Experts of a small language model.
Size: width 256, vocabulary 4096, 53.2M parameters.
Experts: 64 experts in each of 14 layers, 64 SwiGLU neurons an expert, 4 picks a token, a softmax router.
Below are experts of layer 3 (counted from 0) of a mixture-of-experts language model. Rows are named router (the router's row for the expert), gate (a neuron's input weights, with its number), up (a neuron's input weights, with its number), down (a neuron's output weights, with its number) and show model dimensions 128-255. Each number is 200 + 30 x the weight over its row's rms, rounded and kept within 0 to 999.
After each expert's rows: "mostly gets" lists some tokens that are sent to it at least half of the time; "gets" lists some tokens that make up at least twice as much of what it gets as of all text. This comes from a sample of Wikipedia text that the model never trained on. Tokens count by the router's weight.

# expert 51
router,181,226,161,209,163,179,167,213,186,252,151,236,93,188,202,194,157,165,170,185,195,191,187,131,219,181,207,162,213,238,190,228,176,201,197,212,229,205,242,215,193,154,253,246,168,177,240,166,168,171,145,195,204,240,203,187,185,220,178,196,192,204,220,193,147,241,230,184,221,222,245,214,200,181,178,253,224,194,205,121,223,180,189,219,233,229,183,137,228,207,180,135,193,203,221,182,211,152,171,213,198,206,203,176,179,180,198,189,235,271,223,187,184,235,220,268,229,206,176,164,249,197,213,181,230,230,258,238
gate0,201,217,202,163,257,202,175,207,193,182,186,195,195,219,220,215,215,130,225,162,154,197,199,248,183,198,236,178,263,212,193,242,192,191,176,196,221,182,204,184,178,204,146,153,216,197,153,219,183,209,133,148,198,216,239,193,165,177,234,189,216,126,227,187,168,183,211,194,169,255,184,238,162,195,238,214,203,244,201,268,219,229,207,261,227,186,218,209,178,236,196,220,171,191,181,170,155,182,219,232,198,211,190,220,204,257,167,195,188,212,200,148,202,155,238,241,162,246,210,234,191,201,198,206,218,197,203,214
up0,207,177,238,208,255,178,183,194,161,176,179,233,179,178,166,239,200,184,167,185,146,238,198,195,230,182,200,101,207,160,198,224,140,161,210,247,232,202,189,182,219,185,253,193,155,171,161,199,163,215,191,147,170,192,224,190,171,217,154,171,193,202,209,200,214,232,212,240,209,235,219,208,216,223,192,216,196,210,188,250,223,133,239,205,215,204,206,202,219,165,128,181,204,214,255,198,193,125,186,202,217,235,189,165,177,230,199,207,216,208,178,133,228,207,180,178,224,196,233,206,194,214,169,205,186,276,216,142
down0,219,206,192,235,235,238,180,172,188,224,210,188,226,211,114,178,215,199,191,173,171,197,222,214,171,208,187,224,247,217,202,199,261,217,202,165,190,240,188,182,179,218,158,172,209,177,192,206,265,220,158,205,180,170,237,198,157,268,192,151,197,209,183,172,215,218,220,193,195,182,192,209,169,216,147,208,221,225,180,200,200,179,187,205,227,184,165,212,164,207,224,190,174,206,165,184,196,168,239,157,215,150,201,209,197,199,177,134,189,146,161,206,234,184,203,208,170,184,160,235,198,208,244,214,191,207,219,242
mostly gets: "1", "0", " '"
gets: "1", "0", "8", "3", " was", " were"

# expert 48
router,211,163,150,204,200,169,196,180,215,250,175,206,179,158,177,188,210,205,191,226,148,208,185,187,219,196,150,173,213,205,242,200,227,186,209,211,177,196,200,166,231,183,198,235,208,212,184,155,170,175,200,203,203,160,208,249,168,219,165,144,183,182,232,206,207,199,171,180,174,275,209,148,255,177,186,231,199,231,188,212,211,211,244,172,201,252,154,154,197,230,171,200,183,259,222,193,214,215,234,242,235,197,225,138,226,203,243,165,186,199,197,167,202,247,207,178,209,199,215,200,180,196,177,239,247,174,199,244
gate1,170,174,234,189,198,202,188,263,211,166,217,157,168,202,207,166,267,155,136,177,170,221,230,202,251,180,205,218,173,211,165,177,232,218,237,151,214,183,235,247,174,186,181,188,190,176,202,254,216,188,147,205,143,177,237,129,199,169,212,197,211,153,219,196,199,171,193,211,169,241,220,204,209,195,217,213,166,196,174,148,190,177,191,229,262,146,198,190,229,163,186,208,155,229,220,175,205,183,202,198,185,265,176,216,124,189,179,154,171,172,170,192,192,157,223,258,138,193,202,215,252,190,202,219,207,238,239,206
up1,162,241,186,147,157,184,168,213,198,176,187,191,220,219,207,181,195,199,231,192,224,204,116,191,174,173,197,226,201,235,202,210,206,169,188,230,242,261,209,197,210,191,172,191,190,242,196,204,193,216,209,200,262,267,180,245,190,254,232,231,209,222,189,220,229,170,159,233,210,188,170,199,189,169,222,172,200,204,215,223,226,196,159,171,177,216,181,215,165,171,187,239,249,178,179,222,173,195,195,191,208,203,225,202,191,178,193,219,235,207,214,202,219,217,154,127,217,239,190,184,148,224,239,150,142,197,208,216
down1,167,202,234,167,173,240,242,198,232,161,232,172,239,211,277,173,148,137,185,170,211,225,288,169,205,148,215,181,192,230,182,167,215,222,211,191,221,205,196,192,171,206,220,139,191,224,172,200,143,195,203,208,260,189,150,157,259,217,217,194,171,188,186,187,168,182,222,203,153,234,215,202,171,184,174,182,160,204,156,240,222,225,147,214,195,184,229,191,193,186,243,190,212,198,230,262,229,123,223,189,207,194,236,141,167,188,243,199,110,190,219,156,158,222,190,152,207,191,203,199,209,180,212,194,196,232,170,203
mostly gets: "1", "2", " Jr", "3"
gets: "1", "2", "3", "4", "5", " Jr"

# expert 43
router,149,172,188,168,157,178,167,187,159,201,175,202,182,154,235,240,171,167,211,191,169,191,235,202,196,180,205,207,209,189,165,194,195,207,187,185,189,200,216,184,149,207,200,258,198,216,211,185,218,191,197,236,217,159,204,207,186,195,183,185,156,236,181,182,199,267,200,225,200,174,217,180,196,191,177,183,201,210,268,180,221,230,187,173,251,182,195,201,139,229,145,127,199,222,151,153,188,209,255,226,171,202,193,228,196,209,163,222,213,201,189,216,174,174,225,220,187,227,209,201,192,175,264,183,219,181,210,248
gate1,266,261,207,131,225,246,170,192,207,175,221,238,202,172,229,174,201,189,237,241,204,188,181,166,265,189,203,248,183,214,225,241,189,233,261,239,303,238,212,201,182,229,186,225,207,221,185,253,202,225,170,190,143,214,192,175,220,179,253,221,217,210,214,223,244,151,178,163,266,182,183,223,179,213,269,224,272,237,216,205,227,218,191,209,166,173,199,212,198,210,129,245,207,196,208,214,163,195,179,196,198,226,225,167,193,196,190,201,199,173,202,225,184,215,147,178,161,244,228,216,223,242,221,246,207,187,201,207
up1,194,215,201,226,171,140,233,237,148,254,206,182,201,231,192,240,213,253,195,197,94,180,171,217,181,195,206,193,217,192,129,200,157,205,205,203,208,169,175,210,179,215,207,151,235,201,219,213,147,249,154,249,222,136,185,203,220,196,162,176,230,203,156,143,171,188,244,198,185,203,217,174,233,221,172,214,170,158,178,218,277,202,191,237,193,221,183,261,214,188,213,250,215,237,182,198,230,197,185,237,246,194,225,223,177,272,214,233,184,186,241,215,199,255,212,185,236,172,131,182,185,240,171,208,231,192,155,247
down1,166,202,139,201,211,182,206,184,216,235,178,188,159,153,201,180,192,208,181,239,193,217,163,188,225,181,219,204,194,257,157,230,217,208,228,212,190,165,262,232,151,180,231,176,184,162,197,186,196,254,172,237,242,181,204,171,169,246,149,215,236,191,123,220,183,198,186,201,197,210,212,247,210,207,208,173,249,252,188,223,206,220,216,197,276,217,173,213,200,167,147,172,158,218,268,226,178,209,189,187,174,213,233,230,235,176,136,142,190,178,211,211,194,144,246,224,189,199,175,164,154,210,158,192,176,259,201,174
mostly gets: "9", "0", "8"
gets: "0", "9", "8", "7", " and", "th"

# expert 38
router,206,226,212,239,179,162,195,230,232,181,173,172,244,168,209,167,247,229,145,208,226,219,160,216,221,192,227,238,213,175,205,146,225,163,249,186,200,186,198,162,251,228,200,212,159,184,220,260,217,200,119,228,215,238,235,174,200,199,215,247,173,173,184,219,190,77,179,186,170,196,220,169,198,245,183,152,189,211,214,185,202,221,169,238,184,236,188,229,151,101,236,139,206,150,222,226,218,203,190,227,230,171,162,185,192,179,190,184,233,200,207,153,165,223,243,193,179,218,237,175,205,233,190,197,221,179,211,157
gate1,196,190,153,188,231,227,197,226,208,211,252,197,209,247,197,177,275,173,199,161,181,199,241,212,220,187,213,198,210,171,143,165,225,186,223,149,240,221,221,189,207,156,154,229,220,198,205,197,241,231,164,194,186,191,233,208,214,177,182,143,206,236,178,198,219,158,198,229,190,232,170,210,187,161,210,176,219,195,187,187,161,193,202,263,267,183,206,192,202,187,234,198,179,219,260,179,176,235,137,219,172,214,148,160,219,188,195,209,225,207,226,227,216,207,202,166,160,194,187,175,205,173,256,216,173,241,170,199
up1,225,223,220,187,131,267,168,239,194,213,176,197,201,203,214,181,142,214,219,260,210,228,218,189,216,209,173,127,177,177,184,243,183,215,136,180,148,195,188,188,186,179,209,226,235,181,188,242,192,165,283,220,228,179,172,201,172,172,217,180,205,187,238,207,170,236,194,170,247,162,156,237,212,204,246,230,174,198,180,177,257,211,206,140,188,191,204,159,229,236,205,209,244,172,226,188,205,174,229,184,291,228,225,231,190,222,236,160,195,204,186,172,211,175,181,196,226,196,196,248,201,195,203,185,181,149,235,202
down1,201,236,189,245,237,182,184,203,129,273,169,228,223,181,222,208,197,230,216,186,176,193,245,177,176,220,211,184,244,177,221,156,220,187,190,228,186,118,182,240,183,212,174,178,217,203,222,205,201,243,185,176,182,211,183,170,200,200,204,214,157,225,151,187,210,185,205,210,224,219,157,180,192,269,198,197,218,215,226,198,219,176,181,199,221,265,238,156,187,216,189,97,207,206,186,244,259,223,193,195,252,105,197,214,198,214,179,235,196,208,270,175,203,203,168,226,232,184,223,181,162,139,204,247,225,159,163,223
mostly gets: "==", "===", " |", ")", " ==", " ==="
gets: " |", "==", ")", "===", ":", ";"

# expert 46
router,220,180,254,237,167,233,238,251,234,197,183,271,254,193,226,213,196,190,174,205,223,196,207,223,181,190,160,177,243,204,190,259,219,162,192,162,197,174,163,182,146,165,209,187,166,191,213,212,235,212,202,217,229,245,162,177,204,191,203,191,165,229,205,153,211,206,235,147,210,187,214,165,236,199,209,194,154,170,184,180,197,229,177,239,209,181,262,196,185,215,244,305,222,164,213,163,228,202,184,213,240,231,115,257,221,202,216,223,208,227,170,154,170,181,218,226,199,181,141,176,200,157,288,158,234,172,230,234
gate0,221,162,177,227,201,197,195,197,144,202,177,187,193,184,211,168,217,165,228,237,142,145,186,195,204,231,188,181,251,187,230,217,254,225,219,216,217,181,168,219,178,178,233,205,203,236,147,219,192,154,160,161,195,208,182,227,204,182,202,263,221,206,202,165,227,167,130,241,200,183,201,219,213,180,274,194,219,189,174,206,176,195,212,217,189,219,207,197,229,151,192,187,116,206,219,237,187,224,161,260,124,262,212,145,185,170,200,207,201,166,190,238,209,249,173,170,192,218,214,219,175,213,168,230,209,233,170,104
up0,200,168,200,201,200,158,197,238,193,246,217,199,221,184,230,238,181,151,180,140,209,222,168,171,171,202,190,165,233,194,238,181,184,223,128,236,158,205,167,229,163,137,183,246,194,187,270,173,206,221,181,167,238,236,232,179,182,191,158,185,230,229,170,218,138,187,220,204,209,181,138,209,182,215,231,259,210,127,226,154,233,144,191,195,210,158,250,196,164,221,208,237,196,164,196,229,226,203,191,173,199,198,162,224,193,194,185,229,165,222,201,204,191,150,217,231,200,219,226,259,202,175,200,236,193,212,218,192
down0,168,195,179,241,217,168,203,213,184,238,197,186,160,181,207,248,171,198,205,138,210,202,234,274,168,151,195,190,212,149,185,217,222,205,188,211,163,255,181,209,218,199,184,217,182,208,183,171,250,251,163,239,181,203,182,171,220,218,195,180,222,177,273,176,171,220,190,232,211,201,163,253,196,203,215,183,220,154,226,224,219,228,273,205,219,252,174,219,198,208,205,208,151,226,154,227,237,239,172,132,188,179,133,210,172,210,191,233,246,181,200,146,178,169,226,259,246,202,203,218,215,208,268,218,165,164,216,145
mostly gets: "iy", "uk", "j", "ö", "ij", "az"
gets: "i", "u", "a", "o", "e", "y"

# expert 9
router,212,183,181,181,144,213,173,166,177,196,195,228,148,198,197,178,159,211,201,174,190,187,216,228,183,196,214,222,244,146,262,177,227,217,209,218,195,183,233,236,184,186,209,159,247,213,182,192,170,133,194,171,186,201,143,173,205,182,144,212,206,242,157,201,179,230,255,214,238,167,201,213,240,204,202,222,217,244,211,213,226,217,193,166,180,182,183,198,195,237,205,262,214,163,186,208,212,147,164,223,210,235,177,191,257,198,209,270,228,161,209,211,257,198,239,234,236,180,161,144,242,175,180,223,175,230,182,177
gate1,229,245,236,195,220,156,113,214,228,162,234,191,213,189,219,157,231,201,211,198,158,210,190,242,210,168,208,205,204,186,192,199,157,199,226,191,173,187,167,224,183,156,200,209,202,161,190,234,230,192,199,208,171,209,220,185,209,175,180,254,190,185,188,216,216,171,226,231,213,225,206,196,174,171,276,188,186,258,184,189,221,186,193,197,238,231,217,230,154,188,167,224,213,156,189,193,182,225,240,206,216,246,195,184,202,165,144,205,191,217,233,155,182,192,213,170,175,218,223,191,182,214,199,222,195,209,229,198
up1,127,173,150,207,220,239,182,195,185,211,169,159,170,201,216,183,169,214,176,183,144,256,236,211,168,215,188,150,214,225,237,211,260,232,179,202,194,195,189,183,230,206,240,239,182,145,171,186,216,216,208,186,220,218,195,193,168,243,205,152,174,199,195,210,189,206,173,195,199,197,193,215,223,202,210,226,190,225,183,244,214,190,172,239,162,217,169,197,209,222,146,177,195,165,148,226,177,217,236,207,164,260,197,139,188,237,243,257,161,183,162,231,233,176,256,204,215,233,220,231,178,208,157,257,188,223,166,179
down1,226,235,160,197,195,200,161,199,191,201,206,211,289,255,228,207,223,211,176,233,219,240,163,199,210,194,159,189,235,189,172,169,169,235,201,171,205,173,182,221,207,150,172,208,191,214,208,188,144,235,233,238,154,187,219,169,200,164,208,225,228,158,225,168,207,109,188,172,183,174,211,141,173,209,194,224,191,231,232,209,166,212,202,276,183,242,243,248,210,135,203,227,193,159,244,113,192,178,231,152,220,219,165,205,182,170,205,165,186,197,182,239,261,167,143,217,178,202,171,203,102,230,257,199,197,224,189,224
mostly gets: "0", "9", "8", "7", "5", "6"
gets: "0", "9", "8", "5", "7", "6"

# expert 27
router,249,204,224,218,185,206,239,168,205,201,158,201,255,225,193,207,221,197,175,194,235,236,184,209,189,178,160,250,238,171,129,198,164,187,211,207,204,189,231,174,181,204,175,208,265,194,212,196,186,237,248,251,149,184,198,210,199,225,244,157,216,210,229,228,187,188,228,194,168,246,175,196,242,245,210,207,168,228,221,191,199,209,214,213,151,167,237,229,193,204,200,350,169,206,159,197,135,162,224,188,221,179,191,212,178,199,198,220,227,189,196,211,208,153,252,233,197,214,193,158,201,171,237,183,192,167,226,175
gate0,195,209,187,200,174,164,184,269,211,203,198,154,244,211,223,211,231,188,240,179,166,184,190,208,174,233,231,192,198,171,213,202,225,192,182,177,224,188,180,271,173,153,203,219,198,192,189,225,190,185,197,196,184,198,249,182,203,149,176,245,192,189,149,140,197,140,194,186,216,181,181,223,193,178,269,197,171,194,211,188,198,203,211,211,221,201,179,224,255,190,169,225,193,254,169,247,181,202,179,217,194,273,181,229,175,171,161,224,186,170,191,191,189,223,193,148,141,207,160,208,202,258,187,169,155,202,201,242
up0,171,218,220,181,214,162,191,212,163,237,179,205,176,168,178,214,192,221,221,173,201,208,227,213,177,179,209,186,207,193,181,203,187,158,212,242,215,173,171,195,186,212,212,231,202,175,205,144,156,197,179,185,221,189,232,205,183,156,186,206,194,226,218,215,180,234,222,241,213,187,238,190,223,253,172,228,236,230,269,89,185,159,174,222,126,239,192,209,211,208,283,229,159,221,130,207,204,203,243,250,197,169,147,212,211,206,192,227,221,138,240,245,254,198,227,216,239,275,197,207,188,190,151,199,198,261,201,171
down0,204,211,184,190,171,194,252,181,162,237,201,118,152,177,172,162,217,180,223,172,225,212,234,209,232,190,207,185,213,177,211,172,220,208,195,177,232,199,206,200,208,200,220,201,230,211,216,203,200,194,170,209,157,160,188,180,218,236,208,209,186,212,222,172,229,194,175,218,191,236,150,227,193,177,195,159,200,173,242,218,202,185,174,207,183,274,188,154,221,208,208,161,180,214,203,215,223,191,195,193,160,239,166,190,167,206,235,260,191,217,187,273,198,181,175,174,208,152,260,260,271,212,204,201,184,184,213,156
mostly gets: "ann", "pl", "gr", "fl", "br", "qu"
gets: "p", "l", "b", "c", "m", "h"

# expert 28
router,167,174,160,203,198,162,174,175,187,260,165,190,158,179,158,198,180,200,185,200,207,236,172,186,244,194,218,186,202,200,243,221,234,208,169,208,172,189,219,218,160,202,226,187,218,225,142,189,189,182,190,190,185,172,177,198,192,222,139,157,198,167,223,153,193,220,195,156,183,263,218,203,244,164,155,164,204,207,201,222,238,181,251,185,205,249,170,160,216,237,151,280,224,231,172,170,186,185,196,234,279,216,198,181,178,236,220,190,181,138,212,199,217,240,151,180,195,200,215,206,172,203,177,185,236,173,213,214
gate1,258,176,216,201,225,207,207,246,235,210,167,186,179,230,171,223,263,146,189,170,211,204,234,197,221,150,204,226,189,234,161,235,209,191,218,147,206,207,198,220,177,174,191,249,186,160,189,251,191,184,176,201,186,225,183,148,210,171,256,204,237,196,243,208,192,189,236,201,190,216,163,244,168,190,218,204,173,201,159,145,236,173,143,268,199,152,240,223,172,222,184,219,134,150,216,161,166,185,186,177,165,227,202,154,157,174,185,173,173,172,183,166,143,218,208,252,166,151,229,242,230,180,189,194,241,252,230,233
up1,207,182,241,187,127,185,179,185,177,152,226,189,207,226,180,189,157,204,216,170,182,172,186,185,164,229,202,202,214,182,270,218,196,208,208,205,155,229,189,136,194,215,181,178,159,177,192,170,177,166,214,230,183,240,216,210,231,208,190,205,198,200,144,208,241,181,135,235,260,204,167,153,186,184,256,137,177,137,213,212,158,232,196,184,147,231,162,212,170,194,214,155,196,183,165,243,205,201,182,197,159,173,215,228,260,199,207,232,211,263,260,217,201,198,145,199,203,227,205,146,166,216,245,236,177,184,187,163
down1,199,161,156,227,242,219,227,179,202,166,159,144,245,269,250,221,208,155,209,211,202,156,195,177,208,180,172,185,232,221,181,242,184,231,180,171,224,191,199,190,183,209,199,141,152,189,223,213,164,247,244,175,166,189,167,196,188,222,180,234,212,215,175,139,188,222,182,179,231,181,214,189,182,169,252,182,182,182,164,245,160,261,255,142,137,186,225,227,158,180,223,213,207,231,206,226,218,202,215,195,217,184,257,167,176,213,157,234,186,188,215,194,186,177,154,153,214,235,180,147,160,215,223,235,238,170,250,130
mostly gets: "1", "3", "2", "4", "5", "7"
gets: "2", "1", "3", "4", "5", "7"

# expert 45
router,175,209,180,159,211,210,191,141,221,197,153,180,239,211,212,242,200,178,171,209,200,184,202,150,215,162,220,177,239,162,213,259,181,203,245,185,212,188,167,196,170,234,165,232,194,254,186,148,176,217,200,161,197,171,172,227,164,240,191,205,169,261,191,163,218,279,190,194,192,185,252,223,199,195,217,140,218,260,228,248,201,184,240,240,260,199,127,216,187,218,195,195,173,260,172,177,195,177,231,178,156,197,217,201,182,223,179,208,169,235,167,168,188,186,199,186,244,240,227,180,201,148,170,177,208,214,234,219
gate1,148,221,236,207,202,286,178,220,244,162,231,207,241,203,203,202,241,154,233,235,205,230,156,249,253,227,255,200,164,184,239,192,164,229,226,157,237,199,161,249,168,172,207,205,180,196,209,248,192,165,153,185,200,212,207,188,208,184,178,238,180,228,205,192,195,164,129,238,198,207,220,233,216,149,235,174,203,191,204,211,197,201,152,229,251,148,221,191,187,190,207,242,161,191,224,162,168,158,137,218,216,207,199,198,202,215,170,258,202,211,217,202,192,173,244,160,174,178,203,216,194,226,208,212,175,217,172,223
up1,214,168,159,178,223,229,196,189,204,225,206,162,244,129,190,242,215,219,181,236,149,247,213,194,189,252,168,313,231,185,161,188,195,223,234,191,182,227,235,184,207,195,196,189,158,178,167,236,170,193,199,196,223,214,212,232,152,178,220,148,198,248,208,214,206,236,150,218,203,199,174,188,173,235,211,187,188,207,222,153,182,234,222,192,233,196,214,173,238,184,160,227,205,177,223,186,246,160,188,218,195,187,191,207,214,235,231,213,219,207,142,176,265,191,191,169,202,163,206,134,208,170,198,147,224,132,171,177
down1,193,200,218,169,228,208,225,208,221,151,194,173,180,178,222,157,145,191,212,139,192,202,254,216,188,134,215,248,169,201,170,194,241,193,184,161,158,196,193,202,218,215,162,248,160,184,215,188,225,178,192,190,181,218,160,226,212,205,199,225,217,172,247,133,219,188,150,202,162,234,210,170,222,167,201,167,222,230,162,133,140,261,235,240,175,208,235,203,213,195,261,41,246,149,177,168,178,184,234,205,190,199,160,202,157,206,249,231,136,246,159,196,182,223,159,216,211,176,194,156,214,169,180,214,171,230,203,191
mostly gets: "–", "-", "о", "iety", " "
gets: " ", "-", "–", "|", "/", " c"

# expert 31
router,216,200,229,230,218,194,195,160,169,173,217,202,225,232,130,194,172,173,197,239,221,251,220,248,175,146,165,218,248,232,142,203,152,147,217,247,175,179,227,182,200,200,220,180,173,115,196,197,229,242,228,203,170,192,203,186,218,157,233,188,188,198,203,189,164,164,229,164,207,197,187,207,209,229,188,206,238,234,167,221,178,205,203,187,197,226,225,259,126,179,212,286,218,155,201,143,165,204,200,203,262,218,163,250,228,163,182,160,204,220,229,201,160,231,212,221,196,210,205,202,190,193,237,185,213,192,218,207
gate0,195,205,175,159,201,191,188,209,222,180,215,211,226,141,257,170,233,140,222,166,169,168,165,190,269,169,234,181,215,173,212,243,178,277,220,224,248,185,183,223,242,150,143,187,178,224,210,219,198,162,137,207,138,241,207,223,190,270,207,203,230,192,155,187,244,178,180,212,171,203,181,181,166,164,272,231,172,177,186,193,175,193,188,234,214,227,214,213,229,189,155,187,187,190,181,191,223,170,192,236,166,188,204,157,194,213,226,216,194,213,231,194,209,216,158,238,236,194,184,188,177,253,191,224,159,266,128,154
up0,221,177,210,265,214,217,213,212,164,199,242,179,212,222,176,174,150,216,232,257,215,178,181,191,152,250,215,197,225,193,192,166,207,135,222,195,191,224,245,200,109,234,227,215,169,213,128,207,208,199,168,209,177,227,227,223,153,136,167,204,234,214,169,198,227,178,180,192,195,202,173,266,153,197,184,223,221,191,209,215,127,162,228,182,161,176,165,216,129,201,236,186,222,199,247,165,167,166,193,144,190,212,171,221,180,198,151,233,180,141,182,171,172,142,202,131,174,167,202,177,216,195,218,227,225,189,215,233
down0,225,157,215,170,184,203,185,148,199,214,181,221,192,190,242,242,216,196,217,158,139,221,153,205,190,217,191,127,172,211,166,199,237,230,155,178,134,144,181,199,211,203,172,203,252,222,200,271,223,240,184,205,219,241,198,210,252,149,181,230,190,182,196,181,209,224,179,154,219,207,162,168,189,174,202,195,185,198,238,168,274,223,201,236,191,196,226,217,233,258,180,216,149,180,246,210,192,220,220,204,241,254,181,195,213,200,142,271,208,244,225,215,191,203,120,183,196,193,225,215,248,186,155,201,234,198,176,179
mostly gets: "c", "al", "gr", "ad", "ul", "ap"
gets: "al", "ar", "c", "r", "m", "b"

# expert 35
router,204,250,231,199,259,217,224,151,231,178,164,171,232,220,190,230,196,180,167,204,212,177,108,186,188,197,182,197,256,217,188,212,213,208,258,172,247,179,173,208,168,210,163,186,236,227,207,217,217,233,211,193,173,234,183,196,174,203,184,220,188,236,209,189,184,177,210,152,213,212,167,232,137,202,187,147,190,186,226,230,200,182,131,212,198,219,207,222,219,210,185,201,175,203,179,222,231,207,187,166,195,177,197,147,225,214,192,208,191,257,211,217,193,168,207,217,188,229,178,177,176,229,146,185,190,187,249,172
gate0,222,216,285,161,164,240,207,198,189,195,188,230,177,226,254,186,282,190,225,200,192,242,149,266,265,215,197,184,177,167,184,186,218,207,256,211,177,185,167,222,145,209,189,218,185,177,168,189,224,215,147,213,197,171,203,134,192,175,172,188,192,207,147,174,205,165,212,225,174,192,152,143,216,232,246,172,202,181,226,227,216,189,196,207,226,189,200,222,226,257,215,246,173,126,221,176,181,186,194,202,276,228,183,170,198,211,170,207,232,183,187,204,195,195,186,237,205,197,176,190,225,226,245,227,202,178,151,152
up0,181,217,202,194,211,140,197,204,217,229,212,161,233,150,228,175,162,217,187,209,220,218,194,152,206,195,197,177,216,147,176,189,183,220,211,230,152,228,205,202,183,179,200,161,178,224,167,231,190,211,157,163,191,204,188,177,241,221,110,168,208,199,210,253,216,177,208,179,159,164,161,233,196,169,199,175,159,257,252,172,236,212,142,149,245,236,223,159,176,215,192,210,246,190,162,209,234,209,222,214,190,206,177,182,201,168,152,210,206,220,158,192,192,106,212,190,171,214,263,239,136,159,207,213,221,210,201,197
down0,217,210,197,242,162,180,214,187,201,237,232,173,221,215,195,139,245,233,188,192,146,198,135,123,244,205,229,181,199,222,235,194,196,232,161,214,210,210,217,182,195,214,207,188,190,158,214,294,157,206,212,189,183,217,191,221,170,161,215,192,234,195,175,215,223,101,249,220,149,255,187,196,157,186,211,234,130,164,178,231,176,253,200,202,183,212,198,179,196,173,194,230,183,183,218,182,203,190,206,195,183,172,174,268,221,182,204,191,234,184,208,155,187,242,197,152,204,180,231,158,194,171,251,255,192,219,155,219
mostly gets: " (", "–", " \"", "-", "\"", "/"
gets: "-", " (", "–", " \"", "|", "'"

# expert 12
router,180,168,229,154,205,211,161,187,176,209,137,174,188,220,214,218,169,158,205,219,166,167,210,130,188,214,189,168,187,200,222,206,215,211,151,163,209,183,192,194,220,171,219,224,177,247,172,163,188,172,189,184,259,210,221,146,200,240,212,224,162,217,183,176,203,230,198,189,189,217,269,239,168,226,171,228,239,193,219,174,227,165,161,209,220,202,176,250,170,261,181,132,222,224,182,170,235,177,195,241,178,201,220,182,131,193,228,209,214,162,214,214,168,171,208,253,196,212,244,182,211,199,175,228,210,232,228,221
gate0,203,216,174,194,192,208,191,247,201,242,215,206,227,228,207,204,254,239,234,202,176,203,201,219,192,167,182,192,147,180,186,204,225,168,182,212,172,313,132,219,157,209,181,237,186,166,213,218,204,201,226,180,185,214,129,190,182,229,205,211,164,189,196,207,176,170,213,199,172,210,164,165,162,175,268,221,188,220,187,188,185,141,142,173,198,184,224,195,231,221,153,213,196,229,183,162,231,220,161,236,142,203,206,170,182,201,201,268,258,202,218,203,158,215,223,184,188,212,160,196,196,272,203,220,199,271,189,216
up0,132,222,188,222,192,189,229,220,155,208,213,264,190,195,134,220,212,160,151,177,146,181,231,201,180,203,172,151,209,223,171,189,196,179,158,196,181,174,224,171,208,297,201,241,195,194,206,185,201,198,157,211,231,170,197,232,202,188,235,218,270,214,215,205,139,201,215,206,211,212,215,186,213,224,175,192,200,229,205,201,261,185,256,255,225,222,247,214,185,151,213,191,233,262,173,210,180,188,185,232,177,203,208,211,246,192,240,240,161,209,176,185,198,200,202,204,178,185,228,183,182,151,144,236,249,191,167,253
down0,234,156,195,270,198,173,234,204,239,226,174,265,213,210,191,181,224,165,202,228,242,199,255,203,182,167,192,164,194,275,219,197,176,209,177,240,194,201,189,186,216,231,222,169,227,248,202,174,198,218,215,198,203,244,176,164,247,154,223,191,166,154,237,160,191,187,237,220,187,210,192,246,232,292,205,219,183,185,181,185,187,233,218,183,162,205,218,181,220,238,171,221,214,162,181,250,213,255,188,165,163,147,157,182,158,200,234,164,175,217,216,261,182,187,189,192,146,208,216,230,237,202,260,194,186,247,214,167
mostly gets: ")", "\"", " him", " \"", " me", "]"
gets: ")", " |", "\"", "-", " him", " \""